config.yaml
n_layer: 13
d_model: 192
n_experts: 64
experts_per_token: 4
d_expert: 128
d_shared_expert: 128
activation: "squared_relu"
moe_layers: [0, 1, 2, 3, 4, 5, 6, 7, 8, 9, 10, 11, 12]
router_score: "softmax"
normalize_top_k: false
routed_scale: 1.0
balance_loss: 0.00282
balance_bias: false
router_z_loss: 0.001
init_std_router: 0.0153
lr_router: 0.00222
vocab_size: 16384
norm: "rmsnorm"
norm_eps: 1e-07
tie_embeddings: false
optimizer: "muon_variant"
lr: 0.0205
beta1: 0.95
grad_clip: 1.0
batch_tokens: 262144
seq_len: 384
train_tokens: 801700000
steps: 3059
dataset: "wikipedia_en"
Below are experts of layer 7 (counted from 0) of a mixture-of-experts language model. Rows are named router (the router's row for the expert), up (a neuron's input weights, with its number) and show model dimensions 0-191. Each number is 200 + 30 x the weight over its row's rms, rounded and kept within 0 to 999.
After each expert's rows: "gets" lists some tokens that make up at least twice as much of what it gets as of all text. This comes from a sample of Wikipedia text that the model never trained on. Tokens count by the router's weight.

# expert 31
router,228,189,207,211,191,176,162,162,214,201,234,207,157,274,171,187,214,207,187,234,264,205,274,200,135,169,212,157,189,252,210,185,210,211,214,189,207,218,176,181,210,243,208,245,245,194,202,235,238,215,216,194,195,206,224,231,194,183,167,222,202,181,154,234,261,163,177,230,216,147,232,240,155,186,199,166,162,214,205,183,222,174,165,204,222,180,197,183,195,179,164,208,184,202,189,214,238,184,216,167,182,229,182,159,155,207,219,201,250,161,177,192,228,207,187,134,199,172,192,221,198,264,231,198,176,161,215,257,204,147,205,174,211,224,146,173,186,183,209,194,244,203,188,171,173,209,228,168,198,216,269,194,190,256,227,239,276,241,220,188,182,153,152,193,206,175,289,155,152,200,184,223,174,148,181,163,195,213,211,208,199,192,183,223,234,170,175,188,177,208,221,260
up0,220,219,192,263,233,222,142,138,164,168,202,201,165,102,201,182,198,225,242,227,153,223,191,198,149,153,245,178,223,180,215,140,211,195,231,192,229,113,220,205,207,244,162,201,174,186,172,189,194,215,180,217,204,204,166,224,166,181,221,198,205,246,196,218,219,204,190,207,172,224,158,163,178,209,215,175,221,198,167,218,228,204,238,192,192,206,171,255,245,197,241,167,181,191,255,214,187,174,158,221,169,208,236,220,202,170,227,235,219,236,244,236,251,196,170,171,181,171,206,167,153,188,208,229,176,204,165,181,221,231,161,220,170,184,156,222,201,190,260,163,178,157,142,226,187,179,187,235,169,226,183,219,236,225,202,254,256,218,210,159,182,241,236,216,181,214,121,199,183,206,182,130,218,215,214,182,216,224,188,231,219,216,216,169,207,178,170,226,232,199,208,218
gets: " |", " John", " USA", " President", " George", " David"

# expert 47
router,170,169,238,191,212,233,193,140,208,135,227,230,151,200,200,177,221,240,217,212,208,237,259,225,167,182,222,171,218,202,224,175,263,238,174,221,244,183,215,164,224,205,205,247,224,158,173,179,235,191,227,223,189,241,164,213,183,202,218,226,228,187,147,245,229,200,205,231,152,152,255,230,176,226,192,159,183,223,178,176,243,205,182,263,236,169,250,153,176,226,170,218,188,209,194,195,219,203,202,127,182,219,224,162,179,205,171,186,208,197,198,157,218,168,178,170,227,162,238,212,160,201,200,146,136,202,229,199,211,162,169,195,206,210,190,195,193,192,177,186,235,215,217,140,178,229,216,174,214,193,251,201,200,253,234,218,203,252,206,181,190,188,163,182,242,134,232,132,154,138,209,238,225,178,174,155,218,220,206,249,210,192,181,238,186,208,172,185,207,218,220,234
up0,227,239,177,224,167,212,179,198,164,201,268,241,210,212,202,229,157,226,151,199,225,195,243,163,211,194,226,186,168,260,196,197,226,216,150,237,204,192,185,196,177,193,236,187,146,221,203,183,210,168,178,195,214,187,249,182,173,222,211,152,156,222,186,163,226,180,210,227,212,226,148,185,189,203,240,243,183,155,133,209,114,248,237,207,186,230,192,190,215,228,219,216,164,224,189,218,226,225,189,201,212,221,245,243,165,206,222,210,183,191,199,200,181,150,146,183,203,222,187,202,208,168,239,211,183,186,199,239,200,182,202,254,228,156,243,202,122,212,212,177,182,200,204,265,185,201,205,181,211,195,232,148,261,258,187,142,186,185,230,211,172,187,158,175,167,131,180,174,242,188,167,166,211,190,216,254,185,197,230,177,189,163,174,284,234,176,231,208,203,228,164,184
gets: " the", " his", "'s", " The", " a", " their"

# expert 33
router,221,185,235,224,178,179,174,163,236,166,256,212,176,242,204,194,199,234,206,218,232,185,266,219,187,187,209,182,214,215,214,232,241,255,208,211,172,177,191,180,211,209,198,218,225,191,207,172,250,202,238,269,192,225,175,221,202,154,211,241,214,168,121,239,231,190,200,188,221,179,252,211,184,235,165,185,206,220,177,180,219,189,175,228,216,219,218,160,175,236,147,220,181,258,164,224,228,210,214,159,199,216,228,186,148,194,184,205,251,219,144,174,234,180,229,159,205,146,208,184,179,220,198,200,157,169,215,209,248,167,195,161,176,205,177,173,203,196,155,157,216,207,183,174,137,251,218,173,205,212,272,182,254,245,207,211,256,240,218,198,177,157,174,204,163,185,256,171,171,173,195,194,207,176,178,191,170,194,270,219,138,230,164,210,208,122,204,217,189,198,240,227
up1,223,189,190,255,203,193,240,249,223,244,197,245,190,198,184,195,210,172,168,260,168,214,154,271,155,241,214,209,228,258,194,268,172,173,151,176,186,199,197,231,176,209,202,233,190,159,158,177,252,215,226,189,224,225,177,207,187,157,214,154,179,243,206,210,179,192,202,183,252,210,190,244,213,205,151,215,159,244,216,138,180,199,221,203,211,209,207,128,220,215,200,213,203,252,176,218,234,219,135,193,189,227,273,196,158,184,155,221,216,172,197,208,250,214,219,229,190,177,241,157,202,245,162,176,198,207,227,195,259,204,136,142,184,210,159,190,226,227,228,206,241,203,259,193,231,220,167,210,205,212,220,217,247,189,158,189,207,184,169,251,220,208,195,230,212,241,222,245,157,201,199,193,226,195,205,235,210,160,220,219,186,179,199,227,201,235,221,140,175,221,198,214
gets: " |", "|", "-", ":", " -", " –"

# expert 36
router,217,174,211,211,182,270,185,183,213,172,204,199,152,225,191,189,173,232,135,207,226,185,226,212,147,167,220,145,212,225,268,216,215,238,195,207,179,216,183,179,224,203,212,205,258,174,198,198,258,216,209,250,208,244,180,220,181,197,228,236,213,184,172,262,247,184,121,227,218,184,188,198,205,189,158,197,172,227,167,192,212,119,204,210,225,226,220,169,156,216,171,212,209,219,172,201,189,204,229,163,208,233,199,195,164,219,183,220,258,170,180,165,184,186,242,134,189,208,189,184,177,190,216,199,201,188,217,209,238,179,196,147,192,200,132,126,172,174,171,173,213,239,204,171,218,258,193,164,204,200,208,207,240,229,191,260,236,241,230,203,177,231,172,181,190,188,235,133,161,169,229,202,209,188,147,147,165,228,229,176,223,178,205,228,190,151,160,185,213,242,206,250
up0,224,193,175,189,191,142,192,181,161,236,215,259,197,189,286,184,194,225,196,229,191,212,208,194,169,149,211,225,144,164,195,166,200,212,200,223,163,175,146,240,201,159,186,220,141,211,151,266,251,235,175,206,222,236,185,141,199,227,225,171,187,196,161,174,246,166,219,191,175,243,226,218,198,179,200,216,198,194,213,211,197,171,158,182,139,219,151,225,223,195,184,195,172,232,248,147,213,194,245,159,163,161,169,165,163,255,214,202,200,219,144,222,249,197,220,205,169,214,210,193,235,124,178,189,134,218,213,224,175,192,160,219,244,199,195,216,246,179,208,174,228,200,237,195,177,207,223,209,236,223,209,237,220,148,240,181,191,196,191,229,171,155,199,207,186,207,163,151,186,167,168,190,188,242,133,228,182,180,222,210,216,246,236,167,190,224,203,196,171,199,184,169
gets: "\n", ".", "s.", ").", "==", "==="

# expert 5
router,157,204,225,188,237,241,187,137,240,136,235,224,145,223,207,184,195,240,177,201,205,241,238,175,154,171,196,143,166,210,245,153,269,204,164,234,209,139,202,196,208,221,205,209,201,138,159,173,239,221,258,215,181,286,213,207,203,181,256,217,231,194,167,234,224,187,213,212,168,181,235,231,201,203,171,195,201,229,185,193,244,199,178,248,236,189,238,171,196,215,157,233,164,226,195,201,242,205,208,154,179,201,217,213,187,236,151,206,208,165,179,160,207,180,198,152,214,162,240,217,161,192,223,160,163,180,245,209,222,178,160,181,187,203,165,180,181,227,169,177,215,220,221,165,181,245,169,192,208,215,221,260,205,232,202,218,225,219,207,161,193,163,186,178,223,150,199,139,159,183,257,231,225,212,171,190,197,250,201,206,207,247,192,240,232,216,172,179,182,212,204,243
up0,171,209,191,240,192,188,235,203,216,169,174,260,209,212,204,172,205,184,241,233,155,160,181,253,195,240,212,181,222,174,162,217,199,260,166,217,180,221,150,135,182,171,206,222,200,180,215,162,226,215,294,259,225,204,199,213,245,190,188,208,224,152,222,231,143,200,222,242,230,229,208,185,193,170,250,219,247,213,206,192,216,219,209,178,170,191,204,196,215,275,146,206,166,194,215,164,201,205,245,193,263,209,214,155,178,211,184,173,218,204,148,203,189,191,182,216,182,253,212,179,206,150,191,241,241,187,215,188,186,234,261,204,243,182,251,224,166,198,200,144,222,210,207,211,207,228,201,223,210,234,187,120,222,193,221,230,148,164,219,177,214,148,190,183,168,212,185,256,140,149,197,178,248,163,213,205,178,194,168,177,176,232,170,218,189,167,226,191,186,234,197,167
gets: " the", " The", "The", " a", " two", " of"

# expert 53
router,210,179,218,218,196,189,181,153,221,145,242,169,188,223,187,174,201,218,179,229,219,179,240,227,112,162,215,175,226,215,230,204,227,238,195,182,198,191,179,162,216,215,199,214,239,189,200,187,247,253,221,223,173,255,155,218,164,224,250,210,229,157,142,245,218,194,153,196,238,199,217,184,191,204,182,166,184,244,197,179,223,160,183,240,204,222,225,181,143,213,174,211,145,199,148,210,219,221,172,173,197,239,223,173,158,224,196,183,249,184,145,160,217,182,245,152,211,185,190,194,194,209,250,189,144,139,214,246,222,192,195,166,198,198,160,140,181,164,160,177,242,203,200,208,201,232,160,139,212,228,220,203,228,245,196,230,235,237,238,207,172,223,148,181,215,163,201,136,194,187,201,188,235,205,197,162,174,201,251,190,185,233,187,217,191,152,169,146,237,212,211,243
up0,173,204,219,197,283,197,219,242,192,164,207,214,193,197,200,201,190,251,231,184,148,231,214,187,203,193,182,140,219,192,243,215,187,233,209,240,195,189,237,160,181,141,205,253,274,257,146,208,198,199,163,190,184,164,218,186,229,218,206,245,178,239,239,181,216,241,172,164,269,204,189,156,167,259,248,220,194,173,213,205,178,240,237,163,234,213,226,170,209,201,168,194,247,238,206,179,192,239,210,172,249,229,202,209,136,171,181,206,190,195,231,178,246,193,212,229,229,183,221,173,226,179,126,219,230,197,191,193,184,229,193,202,215,213,166,176,199,191,187,129,156,228,202,144,198,217,213,184,191,181,224,137,210,199,182,231,164,126,224,219,202,179,166,167,196,265,267,196,224,249,202,204,198,231,199,226,199,201,239,214,225,169,205,196,192,149,217,205,187,235,203,188
gets: "\n", "==", "=", "===", "\n ", " ["

# expert 58
router,154,190,214,188,202,225,188,160,238,143,197,215,138,234,175,153,222,238,187,186,212,209,224,230,143,191,204,157,196,238,218,186,245,237,229,203,176,178,185,195,217,271,216,234,225,175,152,175,255,236,264,210,169,223,199,249,205,139,201,234,202,207,184,225,222,190,204,218,190,168,217,220,152,201,186,165,140,220,167,219,197,172,183,247,230,176,189,154,220,215,172,226,162,206,185,188,205,212,172,185,173,215,228,149,185,235,167,192,191,192,148,165,218,165,220,150,248,174,185,226,179,256,218,172,176,187,215,212,217,153,155,208,171,234,187,180,221,223,212,178,213,229,186,170,142,205,190,152,234,199,262,208,221,235,230,222,235,223,223,179,166,176,183,171,214,213,230,187,133,166,229,222,181,202,153,186,224,229,220,245,173,234,143,236,235,193,176,168,216,249,227,247
up0,177,180,208,195,216,240,181,215,214,187,204,195,239,190,162,210,228,186,195,233,196,297,216,223,179,232,173,229,197,241,242,206,181,228,208,229,158,232,204,187,198,195,232,190,251,224,225,229,208,194,179,165,179,216,179,177,207,205,226,209,186,242,182,257,188,149,209,202,248,204,174,197,210,203,179,142,227,183,203,203,227,164,184,257,74,154,243,182,181,173,227,270,245,186,156,206,170,235,164,209,211,193,168,248,212,214,164,209,199,215,151,127,199,247,190,225,176,194,163,151,155,215,206,182,202,212,246,207,229,157,182,162,217,175,227,222,145,208,217,215,205,189,173,152,225,236,214,230,205,200,220,206,191,204,197,214,189,253,212,150,234,220,198,154,237,182,223,232,207,158,198,179,180,171,221,218,256,185,144,171,221,212,181,177,191,209,199,173,186,155,155,246
gets: " of", " by", " in", " for", " from", " with"

# expert 35
router,222,177,218,224,203,231,182,153,232,182,210,240,149,236,198,178,197,236,181,250,209,234,217,237,178,187,197,166,220,227,231,206,238,273,185,208,173,156,203,195,234,257,227,191,221,188,166,154,262,195,267,223,202,237,150,261,188,137,184,229,228,177,178,245,232,217,192,218,197,171,203,212,124,240,174,189,185,245,170,180,180,193,154,245,202,231,183,179,242,188,162,180,192,248,169,230,200,196,199,158,180,251,197,167,205,214,204,196,191,161,189,183,236,197,224,185,223,197,236,203,187,247,207,181,177,203,189,213,246,164,194,217,165,226,146,158,209,213,168,174,225,215,177,163,194,210,154,164,220,209,257,192,233,197,235,212,232,253,214,182,192,167,193,139,237,215,273,175,147,219,211,224,218,204,198,184,179,212,212,214,185,217,164,219,219,158,186,148,227,178,227,261
up0,262,214,235,229,194,202,221,218,221,205,240,182,172,243,123,201,200,248,236,206,179,179,203,202,195,179,195,208,203,143,218,170,171,161,218,202,214,203,191,180,224,201,174,216,207,253,177,215,143,135,220,179,219,235,200,163,221,205,219,219,182,207,236,225,166,237,160,190,204,205,194,222,214,219,251,165,190,143,198,212,230,221,200,196,123,241,187,264,218,226,201,217,197,194,186,212,219,231,217,175,176,145,177,209,134,194,239,208,226,210,181,214,185,155,206,148,184,171,245,236,219,222,220,179,202,142,215,165,213,179,150,250,199,192,205,153,241,205,303,257,146,204,171,176,225,225,227,163,172,225,202,248,211,193,214,193,210,210,129,148,159,197,243,209,219,209,194,175,252,201,187,208,193,172,217,230,192,180,184,224,202,154,222,193,215,146,191,192,171,218,249,234
gets: " in", " of", " at", " to", ",", " from"